config.toml
hidden_size = 160
hidden_act = "geglu"
moe_layers = [2, 3, 4, 5, 6, 7, 8, 9, 10]
balance_bias = false
lr_router = 0.00125
head_dim = 32
vocab_size = 10310
norm = "rmsnorm"
norm_eps = 1e-05
positions = "rope"
parallel_block = false
init_std_up = 0.0395
weight_decay = 0.037
warmup_steps = 200
decay_fraction = 0.699
Below are experts of layer 4 (counted from 0) of a mixture-of-experts language model. Rows are named router (the router's row for the expert), gate (a neuron's input weights, with its number), up (a neuron's input weights, with its number) and show model dimensions 0-159. Each number is 128 + 32 x the weight over its row's rms, rounded and kept within 0 to 255. Numbers have three digits each.
After each expert's rows: "comes after" lists some tokens at least twice as common just before its tokens as in all text. This comes from a sample of Wikipedia text that the model never trained on. Tokens count by the router's weight.

# expert 20
router:100120054100161177100132117137118111080117086160187073111119049122160103073164143161144126145130112156169111175120148127110133140113140101191110084142109121146121114175151142108135110141122178121056080115145047075141111138158165158108139156160104103122139105157165088095110167141090077077139035139163111093113157151092078191181155139104106087143130140124113138108090141131149083145099141154121140160150145095124067105123151210128109097114068094135112150123135144173106170154136060
gate2:087134115137143136104079144101156128120123127112180086102132141089097148060128063108151166133111119081136088117128128119143173114080096139139147103123071141081155141196122127111099076094164155137091123103132100088124132162109106174117087147147050151102141146167154106183125154131088056136155087127145151101183120078084177121099134105109100106180139111202127147129110199074131072119083144146100179158103092104156115192137148135160103043135092103171123103182124108117161179170139111
up2:147148137113116139071127074162151126105146123132153136088162166083100105150103126113182105120161163106137110119139129120099103082122107143131178160186077092156117119154115158105157159151134129156136067167072118063103086118193154090102152117117144135145113138064131063144111118124099167133095127124079140129167180109103177133115124144156184156085139115121104163111120130159062224155102064126097073160155074176051121128087128145112197150117083083104126111173120143093172143061123140
gate3:057111072130151159143139165092159158168167105128102122140145115077065153107088105117118125133141109140223115127134095157098148146115114078100134099100152106068103099146205168135124163118125109094126088158179102129163135169084045103158148122159117176114180111112141123077144132176146129148184080124157176099065098149109189137079091136117100116143142091165155143176083138117151117076093158085090149142099145153122105108141151103114131119136119166147171139098130156162094152173112223
up3:123096110088125139107108127112151086193105122109077133100140102145134064092160136147099103130099093129134173180146136171132061099106089159154148067094117054145139121131148173084068135125138134166137141104132130117115174135121154130119099094069105160123149060034177118124108107083090147062059106125064143089120143116044123091140078105169122133145111114123172102123153110157076147169139138128098112108111171135149133128110066137117096094122146145151093106057204099123087143112160120
comes after: " |", "|", " (", " 1", " 4", " 3"

# expert 3
router:059147125114115093127121161075122161115176109145140090128140133144120174134126111133115105219117171155183140158119147150080174106121128162104137085152146121133087120105102095132086146128182181116229129147132124165118103080135119153146166088062103083119153159133120125127137183121114116061186111136092113132109123165153096090148065117143165121112126192053133133115105191133156135178128071137142070151155187117125115161144130094131141174117052133105056164179131119152130177155134130
gate0:109126088073086134105184087132164167141146112135093131106122138097158155122122115133180119075173119175169123142122097125104156169129140145122145118095118114170133089153073162135131133158119166093099091152135097147113128149031158153161130185088150183103165171141136098146144125111091123089185117173181126154138134162170147122095145125132082153080157126131081078148111172105089173080126113197080154102165145166052128137104138101137144133195132115105188090112043083139159161117188158
up0:080159076127096081155159091119116101164139084208121122126150105108174121101156106102113080109176146108135202122116129084078100150120167082146149123098130167108174090118160081175141108128165092146136163169193109090177105100072150164162133103105140101108116149126175106162141145125112173138141108196158020140123135142190070126082144129077122092145138095097098121164113133066123094112163147127132093157198109088136127150095148120066120143140117103108136134096128120144061151115143169
gate1:127126156138196152165151129054145153131127129101095148159147072169098158107130155109104146095155133115139091118122099085118102161100104171161118094163140079159187181106142079205121098119186136073106188127113126146098082186110126075145170080097164188170187144133129117107161125155185102135128155151163055098110139168183172106143112094150166118104105156123062114166120144105091132173130141159093138184174186160133158151131157127130180087118198151117137115138154110137142103147128125
up1:112099084077161093136135144138157199102147141146124153087150122095069109097124163167150129139091160151107097165091076118090063192066063139116097113088151093159169158081099109173121111123171117110177134144139076091128112198151130149126148157102148137129160131143147118121162165104216129119151124112161165121066132128159157102087153134145133145113141085081153089136147132085165134141142149110117221089157152027079107098126173125132109083131136117114145168148128116119079145176158098
comes after: " of", " in", ".", " to", " at", " on"

# expert 4
router:188130119139174134135130130089112144096172054144151115141140149113137061106115160140094127124145118113128095129126130079204092163147158110128090088110118140144139132117165163142123096126165103146111161126106103045108170131049091088083131133105189104118202169087123093144102172104095161146178105085181129116127146136158079142089210179119197152105129146117072085095115171154133120155136099120100117111151111114122108142065132153150123117163104084189105047107146143153132129111151054
gate2:115109123175170143180116153149102121140116106104061145093138116054124125111147140113105084096135146147139041107050118080089185153138165112124133152111200046184143144156133115097143109140114038140159059104122141132110124144112092137123157158175115133116098159144158120111090125154133145169093141167146090091092155091152148147092125129122167164128009112145133088151078166160154112111105127115079175085115129132184151119116139127099119118131162188125164116074125166090158137153144119
up2:146106151145127112097101121124127119158136168131032140121114084186092132123132073109098158116171116136127154099136112121139090123077103164092143099143084097134080188117121087121175099150144074174118090143172141149135137120120136133142160161035165124120138097109117097150183179135131078058170127113137120111082048121126211047136121146144130119117092162115091170157169155103117123125166110160144132095110108142144132169149114148097169126175200093164075204123115180112118129083157134
gate3:098155182116110125187092139132109149087114205190119165188150118155078119107148106095144131164138140128113145153137117158170138135149073121119159106164111096100183124112174170097161168173167144126144039124134174138111125174069134100178073096154123153153145118154093115123162059123135153149069101140117158106083151111094095111092085127118133060174132137089143050177135168120100160165155148106075175130141125112218140131104096119083131128087143158104166110090163151131119112150100124
up3:130117186106096128114100159143101125111159134139156151176111143142149086133155130144176107180095091185179122122169155124121144127094113115123095085105234135111179106150203152117074192144152086125133079129161132143144162127108109098176103095115096128150168148172105065143197079167078145162135109116167169139097114176121065072095097155137129076179169123124150073104089168101122127153135116122125144145097096166095116165154122110106121183105124134186113098088109086127205162134117140
comes after: " |", "–", " (", ".", "|", "-"

# expert 18
router:149133183161173167093161121192141149142143167147141108139158132152147134142151190074079193119095118086092178170124056096149133101129109125114141110039128155109168111122116111115105114114103150106210156131149120134180138128153127143092095133130154196122118182138146097144114146133129130117178101136155091123116186143135111097172132162131078116139102136074099161100167146193095081086128170090090134108175101060182088118131129044103144143103126136143141087142093121124065148194153156
gate1:080089125121149098139153148142149061142129136192145155139123119145141120101202134140108111105052149137120146076158152120164150158135103155165118084153121128135150062128097116041113180138152148098130158131148186085112164124124156105170150127056131140137203184132134177127086140036136092142078132128082094160114140049106120111177177098138112080103105136124157118152125095089097138144130107113209158130114117178165035155143103094137143140124137141171106153153099136127162136110111161
up1:136146102206098128208146082100108150042139154113104104138124188144136138123095087128159097125182064124092123147086128115104141099139130125175127141118170144117127176148092091149132095156150107146175182099137153115121105105141079133144074075136142096160046137078139168115122157186147144104133126118152118126126132158170209115134105114177153167085146146148124147132123047136161118144121115118074069044160147096096202105089124127129110145106207152122126161150139129114096158113152165
gate2:127121118195116119112158174082121125133169060045077137123154157134119018141140142183141113071150107140097146155080134147147136134148111134150092160128107170135176141175089103197166105116115096175053145123129138119156139136118124164139097157159131098100124131092179128123200122178101071104097082096146096121152120141170106088127112138124106127144080083140139168138138164028153097149146149100136164140153131113109183123127085118042130130162158147131138120100174135162149112181152118
up2:117181062145152135115159165108129123136079075161147152127087137156123102142123173073087094110099163131091118133084177134113142095116069101135119097093132148134166149122115137106149125183120106138059153086154128159145117144163150137104134187154085094119110097121098068121141110113127099054149100109095103183153138151111141078168132148133128147154060133191130197084102084041078123136147168076162139133174126119113177089154058131068110136113122142114124103063109146158134114199126081
comes after: "\n", " |", ".", " ", ")", " 0"

# expert 14
router:123116100096148161093156056177124077130146120113165172128135156151165153108141130113093075139120171107127127055130107155174124125145142183103129127128080134097189156106177164139134078102185139100102147080191096155170111147215103091093167095107106053166116136135104112116150085154103150064096101180167113118145208159146058136141155138138100199095155116157142159137105080171128141124123102155130142177172163122094117131139101095119165183093090140158132087156127134152139135090142139
gate3:135082124178101141055135160133096153116091099107118151140169103090110150135126128111110095159095103185096129108143102121157173159142138208112166161150108079127116138102156129116095125159187177153122167116123057082129150144076136139135061063136078130149112176153101084112149099151109155145109090133149117202154172127111148131118118118132138097109140117160116206149122131189104108160130160188119144196101147085060136130129150179187174134146077178138146103089150209106108154100100150
up3:099123184099116087147188161167189167128091106131168173125185100142159128140121144112054107122180157141108128156165107137129168118129167139136146132146111087121105176147149176107127129112122066168158136101205153105117146133157070093169208153152221113155124160114105103139124109172147076147157095144165165159112108081120180116101146079054092148108153119108192102096131055143125187149172118113126119155145118119149129156122098120226151109136121118138151150138138148146121138167171128
gate4:113074140182118174098115122134133147116110152089109108088103092080108126126135087116086140170158105118103083076117112097158120136159137156136108152191053080115145056136144099134124193139129050048142150125103149117110121105106097165108136183118177161178082137107073117107164122152109102176145185176193070151156141107155156108111095075139093130201160110149126128142131159134133166151094116105120148102208168085147125102110122079181159115130119115150067123149165157120167128114096155
up4:119112109113156112141148181123103111146120125136095107146125135103148135128147136103123109115102150153121139092115115185125126177122066136144060117206203204174073074134132096159186126093165114146169130158146057047081091186119102123102091066152130111152163108168095084085152119148092176129121129133068140114160143162082193116144111124125184151072155138145065132086124100105139118171162140161109099189121175131146092124098155166109130078113111143067101159108121115110121100105136171
comes after: "\n", "==", " also", "===", " career", " his"

# expert 22
router:128111155125137099138158137140107140091105106107106104109126140148138057114099134096143125193162166114158123110115160113161129120136134096179147139163161123171082088126074111155086148094115186140116120129142123121102107071179129147148075125177127116111135156060195131122116134054133134081141096113126140166184136119091095064144074131147153080087135107113149090140151131159078089184169144102090153146207090132106185118080038115173151187153169098147092099111158101190133068129125160
gate1:144195180135069091127132133119115104133099173067122083111102135118135144084158204109137087150149153150133106140160102086080114100118181119121149189101124182201102107091045115081098133114112159083105158163112137098109195113074109110123132092085082126112120126104166074164132128106193108131123129105084192132074122156100150213140130100146137110096104147125193123149187136129171120087048094141121127092104135146115136146140111112117140105165144109147132134195089144150158128101090141
up1:118140079064160083100060168142146091145174119150162197089208099147137118155112072120151065125153145094109117177107184079160154158161112149153139110125131154125143106107131169113106116186173095186173102093129123138138164112140075190109076094172090105158125143101081146213139108113129142145065096149121114089094146120093114112107156107107132157089117162110126150158101123121107161181121100112107082177127137130169109143132156173101116133140107099146175101081181213092126139127109119
gate2:162134132163098092216090153171072163104146113174128135140065098137141139177116189102091116164157143123152122178083159159096113101128081069093141117139150133129173142185168125156122173156036143169134109160155149129095098156125083107088094166153141199092117133122120140175100140161154111140185134141173121107082141117097121116160184072139185126128092139140141164142103180122104129167177137136118073098115063142193161181101120107153142093125118139149157144085123155134118088163143085
up2:181150161156115159150105147170067138104116144119118123144066127109175086207163171097080099189194129136143146148099123126103093108133110077152124137120128085120170106175130151170084183165103127133146157164158142159155102075132056146109063144143115174081116125140175152197110103076141088152179093158156084093155144146111094153131192130138108132147148096146092146140158171122120159162177115140135106108150155133161121171048083136158107101140058135157112113098123101158153090155104087
comes after: "\n", "\n ", " non", " Al", " al", " All"

# expert 29
router:130103175090157154122165126133125130126075095181135084179175173146144145071122158151125153148148080150123107119111183143139125112114147109128125115162124069176119109159133110165135122137072108152129105157081146082168169100141145130113086157141158123095186093110139172091138158168094144093127162175123106134211111157100106144090097111079198179063130095088167107122153130164150093120211068091154112176158078097059112121129159087122077167166119165108113170116136083140088091131131175
gate2:089132132050081118169052117064091166155090123091121132146087085105161104095102158157125162094132121128170161183139146164125113139114085082121144121160104102100084146115043144097077105148075127186132123124099141076138148189121153160124116189087098156111138135161157131110086129114083181104144152120146161112153107155082074155098152122134083116112115100181123188144155113126175093137098127157139148163154090136132114168152155165122058107148099197137061103118117125127095099174073138
up2:159114178189182136124172141135139092148124208128103113122109174132111114139123130133138071193113154138105125066150079066125133155143105156156069123129155172148165088181161120145147154043188105072130158134167073152107097101085103101154123068202130126138135099135070124115184111164141103096141130129150100153113130062169195127086165153083171096126153114101114087133094136125106179131128123082136157157113128078106162111136166132147185150104148093091175137115161100108154161120106106
gate3:178127131106096109060114084109135070138106160114157154168070170180126073124126100075124103152172129111103139123093141145119147128110144153092094130106070105202158185200167109138064168109108135112160104168163124072180177177175158176163122128124105079142115110084136088124110103102164161108124105138101143180182162090168145118129143118094183088134122080140097147112151144180119185143102156111121112070128101158129077118114144127099124141160176167163078113141116102177145155061130139
up3:136126082123178154153139165147103122094121118090115096159148161148134127108136161160173082106098129135128167144186030168181167086159079196139136140124162098102128056087148091097143184106143072130149164102148081132170068084086098097158092182183096160154163093094100173087129116170155113118117130126154097116127149144096183075119112152128121146141164168083167184111112115137176114164121081106111185179142112141162133136121095081159162160101110121091074162135146096087123131133145118
comes after: " |", " 2", " 1", " 0", " 6", " 3"

# expert 31
router:169159150078155163135102139133105159150084143092136095077124105146119081091183186131095189098122094129122135136121093129102082066121189107120126163115129150143135137130122132110151116096104121092091085113092071112139133174168185185131115191115122162144131176136143081051058130124090112132131142140105137161123144151157096117118100157098127149145156102131103163142209150132146093111118171173132197112098179162148130078159109101079051162158086168105111077150122159146054112144161076
gate3:201152124103060161086103136072105118099119135116170161107073146085070059126145158101070069179118078118086128122151106184069135096140122091079144104141136179100130165108123134143165101147110140121149123144095136088136089108162137170100121111125122174093156146119152091127131096167124111160115144102109169107189165143172116136101116178057117125106158157128171082086175177099145116111091168147161137176190119121156068138109162116113069148132177093111089162100118104101130159094184102
up3:104108183105136143029130103103155151098185141142147118097115089108107165202162138191097162109106077144155166138168113154130126120122100112162170179111090108170096105128145147114144204121173141119071088112166133147090165060134142208100103105042134127086153118133154168111156118101114106131124176122100169122134158141118183145122171107142088148114135102165124175136158114150177114148136110129124098194152178088150099151160118116145111105158170122187139163098162107087143157141196158
gate4:160097134115112203123107094182092132168122125115165187099097130112131159150147123084151149120099052178113138158138099144141132130146137148114068108159166085107167149151167092122088113161079110207157109130077143157096166149101143149078054119102160077154166092157103113150149174160128180147100165157166199109184175199109171122109116139136146160142125117141210127138108139109100134084147120179151111123100074178097136082108118093155148136119043110121136157131126118129132132101097084
up4:149083119122133151145082107114164119120159148128103190127137124109154099144107094112103124157138187159177074166131125156110166183119116190121092120126124122135167119159139120124130093125164115060159136111151117147175109153113048116137120112154134123155137105089111119101147182166186118109112085071090060179076169098119103159104167069082113089171110151103122107114102165118121068142147018162105163132104215158152120107116144151128146149079146132119215137116168174122176124152147158
comes after: "-", "\n", " is", ")", " •", "See"

# expert 7
router:177061072106095091149097127082099168206098127091180118142135108145098171163167147062157069144158114097116105132113086125121092142172113116192118104121151120200114110128178158088115098146121070157115137088149150138131108129132134140074138144150120062150137138129131145118116201147078103132081152143144131192101106164083025115183142101111120099173120154108132101155183089115134142130183091150136107104107171220126159104154130064114121109145125123148137166155133100108138134129144112
gate2:172122105129174060149138090160078122108167134130095090151162111146109083111159160088189151144144073159084093153144158117133135114170079165102169138129143080151110156119133141113137128158144095124105181046122161107125115083085146129115188109140145181165104147146095173102156131063103106092112079122161112111099183106128089112211176060117067115155144142156151082103149089106147118152152139147113072116129142174149087177111136204094102078087133109149138089173137145104071110120124108
up2:165162145129180182124139099119164093132096114171123128083102092146141124110171129077095087120141127156066135151134186161153142196131142053176125123061152161086134087121174137137161113121113117100131132118133105184168015179133158136156084155085022110116103147165125076134096122117135183133100148120098168144147094145120146123075113127142096051148121162090112122122101172126109136116138132093107154132092110122133167120145110150131128187170110112080146198135064163127131120155114149
gate3:190186094181130105167178113124139124107146107104131074147120096079104060101135135046139103075126132061135141107108091136110092142105091117153189123143172103155131109080075160092135129131163155095116096130129139133164110174156158162076135141115202139143082150102142105083167148115160117164124074119112110131087132120134088082170188171028113142100123169109154094129138113056168148127141147099173128191111155155110124137129122137073065122124164128097153138083151105095106139173106130
up3:132063179153138168138072132119109155156134101147124106115072175107158212119019113147123078138115162151133145094129083183080104045119107151192123172165138152112108171096146097183145101121160101135160119168085131161101151111098144112194125083174127138091193147127126147113123076186142139083119148134099094123095139127106093186107106101122178095123128143091125189092100110127128125112193066144184112100188133175160148123103126127144146140125139134117103138120133152127120116145094172
comes after: ".", ",", "-", " as", " and", " is"

# expert 25
router:150120150135123149185121140121107171110158104167107123124131086168115141147108100140132166144111201106126184087143177129099147094150086143085121150088078120130087195044178133127170156104150187148113152098113184114113084134104108118169142148162166090164165179073136164135148106144185117138108135095126178097113092113163145094145137047118116120087101162099084102177116102108059157154116151053152116147093125139100120135089095179120084192111135150136138088140149207157145082105130116
gate1:063135104117106141068144113101151164125117163118132149129175166097050059152128101124096164159157102129134148115079133090105124102112152128148184089151121135112092122172173104198155120100139146070155147172141115135185082173157157128104156136112193093116183105129114133149142107163148149116128164129171072183136093083069192061160178091096189105083170118123128102125110147117120088089149117135106133079118136150191109153120119117141129183135181133116161159158112087155057175149137110
up1:111087108079095146132075155130147157123131142162130107135129136108079047171127141133092161133080114100053128125083149172114062107093109140107129125120069130131122150180170126176124112098120162128187160137104142099146111121164140139086175129144203130122115073127155120116108110132069133090191102122126125077139164096083141105146184090172133142082132166149145138104080076156131122032180101172130138142149148117149142117154134082115140109159144135114093093117169045137104227151165120
gate2:103085124082045110125088085146098126092099113089176176101131049104121141110055141108147156114190176103139073126154196121181148168100093154081147105105116175087068159148152172076160072174147148149120098113126122136107157141132102151127142114095178188123137067158143104210153147123108111119135153130126163194139074091147104110160156160147166125063128125123135077153100121136104095097093133127112113118165088079095149146124146145163119109168154155153084114152140112117106147096164102
up2:100155105103177092128110114171124146123104147168116109157140171209165139166123137107140203205074169128130094183133119112123107118118111120145112098126118128096127141117093115156113108160157118106171089149206123159111107227065121056162090169147155078141123140113117132115134165165136125103135188132113111108106114082095142084076154156111154118140106112104116202145169184150068132142097103104181138135131206161115152123101132090130170148144083142124087209142105120108100144177099144
comes after: " the", " of", " The", " a", "'s", ":"

# expert 8
router:151167114115142182089174168152173131132105193136092157093102121155053092149109177145105129143153080107172125115118100116113132101164131115131128140137132085113103132100175142122147139174100214151138103137167113189172070070158075098162075063152148212102144131124143134169184099122208148116153048126112086113106138150104145105115136134130105079114146113103037073119101120084109138106103136161152141081121141166133082129151096100116161090106109099117113112114166196138125132130129131
gate1:106152128120123097090119114127151128102107155120096093170133177170168167126143140156122188145099096161144064114153131127177152126114119116117102137106051162151097147057074158091124139166154127132132058122079147149054155117121136041134108144100134126230126137111082133109049214153122143151122135123101161137151134138121118135116070188162104084095102194083074156091149117133124090170136103131110144069118114103114180100165117146135128139107174127070128149180104148104111131095157125
up1:159115109095153143156154101185091101142179144144163181155128068089061137116074129123078104120091119150105239157088141169088101129120143130142150094125198110076116083136183142137105119089161104130138194125161144134190127174120106185116161083159105180123080134117157148111141100109130096111114089125163089095109150156127140168100169128140168164152158077185122104180096163157160173090087181124134162090139136071135123150117123155125165136117115091171140108066142171125152160131102134
gate2:118073171130193082137113107133148114220130151128124109093104095132093090182172125145142135109109137103111104125116091150193108125147064089193120179129179148084123167106120140114135144077184143100135084141162163106124116075154183139081108147088141128124138096173178163149142102140117151135095116139148130131142116171119143095087137158153069132149169101126178098111123130121147106134126064147082074192085184094114199163160118193160146138118150144124112150141108137210079096168084110
up2:117151082115050147133139119160110138055105095168142163163148187122156128083135124078122146133097146156108122120112192113084098134102172135083159118082077148165119137163104099134144107145051091132131126131125128103173129175124126154150141146141116121151119114105095118059108170121107141158170152142081136099092106133124099181174112079074180134098064181143078148129151131165128143107156181117223142077151072212112109097061151107127072128159121121121130066128129149087120140086138116
comes after: "\n", " |", " ", ")", "|", "\""

# expert 5
router:166129152150089064082176169185107131063111106151117108136085110125130096185093098217098160129125095134102142097133135116128190126163172117108099096076199168171092119068117100136138124147175117105141127100126134103117176116134110102109133082171121094149192119139112145112182182137128111123123122110101115097106093172138080138129104090191133132159115178107104149157103040151131154092161184136102158116132120129197132143103130102175122168138135205108139161178132134153134101202157118
gate3:150064110142145119153189113136145114074191135110149101126149146093149126094127160056030132129076094118078089122133104213066180081157159195151159151100150108128099149136119154117146075165172086101119134087166139070139094142102169098119100156143135087138086139071071096067109148137105178086128090166127112133153138104106087115118101122135107133138126101172133097089124085200167112119169115146108103101086105137135141108129108126173128122171129174122082169125076129143110133087094117
up3:134131184104187114137186131141112167143112135172140091175088168121136177107203132176105159144128151166193132116117116128164100123140168128106104118161142093125135154162112117135080139114130149157113111140130065127148114140179109089199085212174155150134143176149078154136149124107106156122112149100109074099131124185187171161097162133123080151114158127121108136104138209123123180102087080099124204100105166177117110135125143136116113178178121128110108088175079167150205121129183146
gate4:141160137144110119095103169133120195143170096182151153136095136162015125123124148136162126099137101111112090144139121154086142132050164170129157099103160082091139142097119128127099077042104117120137151126114107103108126104149142149112060093140130173107132060150144099104139141119055146081126111136100108152103178098104112182152095049137114129168161143095101147111130133146178119049132086123137165099061136113158129092123110130160116157157090159153141112142117125153165176181037110
up4:171205110125146080116130114148139182161135122140146083151076154189133128192181087109162078095160117128140126120157104119114166138151142165107143120051125077081177103123147134165085115120129091148130133152165144136097124140130147141126097113143131104137155152179138044153090145108083129078086147139141160164117160123125119127140096100171162137134077149122083139079119108153174112088150106199135147152075167139150134082099000110151135117115114124089090144117100115129124151127035105
comes after: " the", " was", " a", " is", " to", " and"

# expert 2
router:167154136150128177116135111112138174111142055135149114065118097124160066099115182118125128186127128166115118102136168156114115126133141090115093127114115174148186132086161144127088140082105122122062096133045157143183113129063097133124141153062097131163195241117112067119117159133133178124172201123199149109091138163199072153105154155126142135151151121150091110132153191124130107111112136082089126078118139136110142096095146089092158168107126109128106116142099161146142120122125104
gate1:109130177102079155114093130112109100195044087135123095088131097122109193186121096141128070133077138113145146087107114140080121156144144066129085134151098155094172132098147146118144169117134155141114110180118063157128119128101108121153135108121115205128169166188134132182146112173149142129206143138091079099140120143141125155125106139117163117061125131137141106201131206161058107138048171154146165170124135181091124095076126119150117119141139126146131192103113075094120114130150152
up1:112088102146163141112148131187145116114175129136120181076110172160163102104076110150132193135140140116134117124138077083141163166100105162110101111108106118149064130142128120080130112123168116141141124137131140166111142141145107130109085165161147118137094087109162106098093187138115103175117129149173186128147098123095255145092148120120127109116155147142124110082052098102212102135181070056150105093165101095148130169112146164079105150100191088117174149179115090135106144097084109
gate2:193123127165172114115085104129139079122121137139132123172119127167118132135143097160075125144096086108142150078196133100129168153165167108128139203167152148097168147102127107131097173064091145122113097131077161112162081162124121079130096141093067057146166144120148157136207131157142153170110145073130141171088097099152153141169160136159094123095095057103182083127092168128157135167140132120116128190132198063128175164178089084134134172104073141127128156160153141135156109128098130
up2:129122123113126148122184109154202136114162053121169126102092159170150206166081095098174106081115201156108163161122127161100129170125100113102081115168156160085142154098132166102127126151182140163097180134123103132157176174183129132124144073100161121105099134069080145139104126147102122121175091109130127072166118143102137133167177110188107075129115113120094102117097126093151178110156091132091116167108092112105110073051172085174138070141083132110142128115102160135138063129106106
comes after: " |", ",", "–", "|", " (", ":"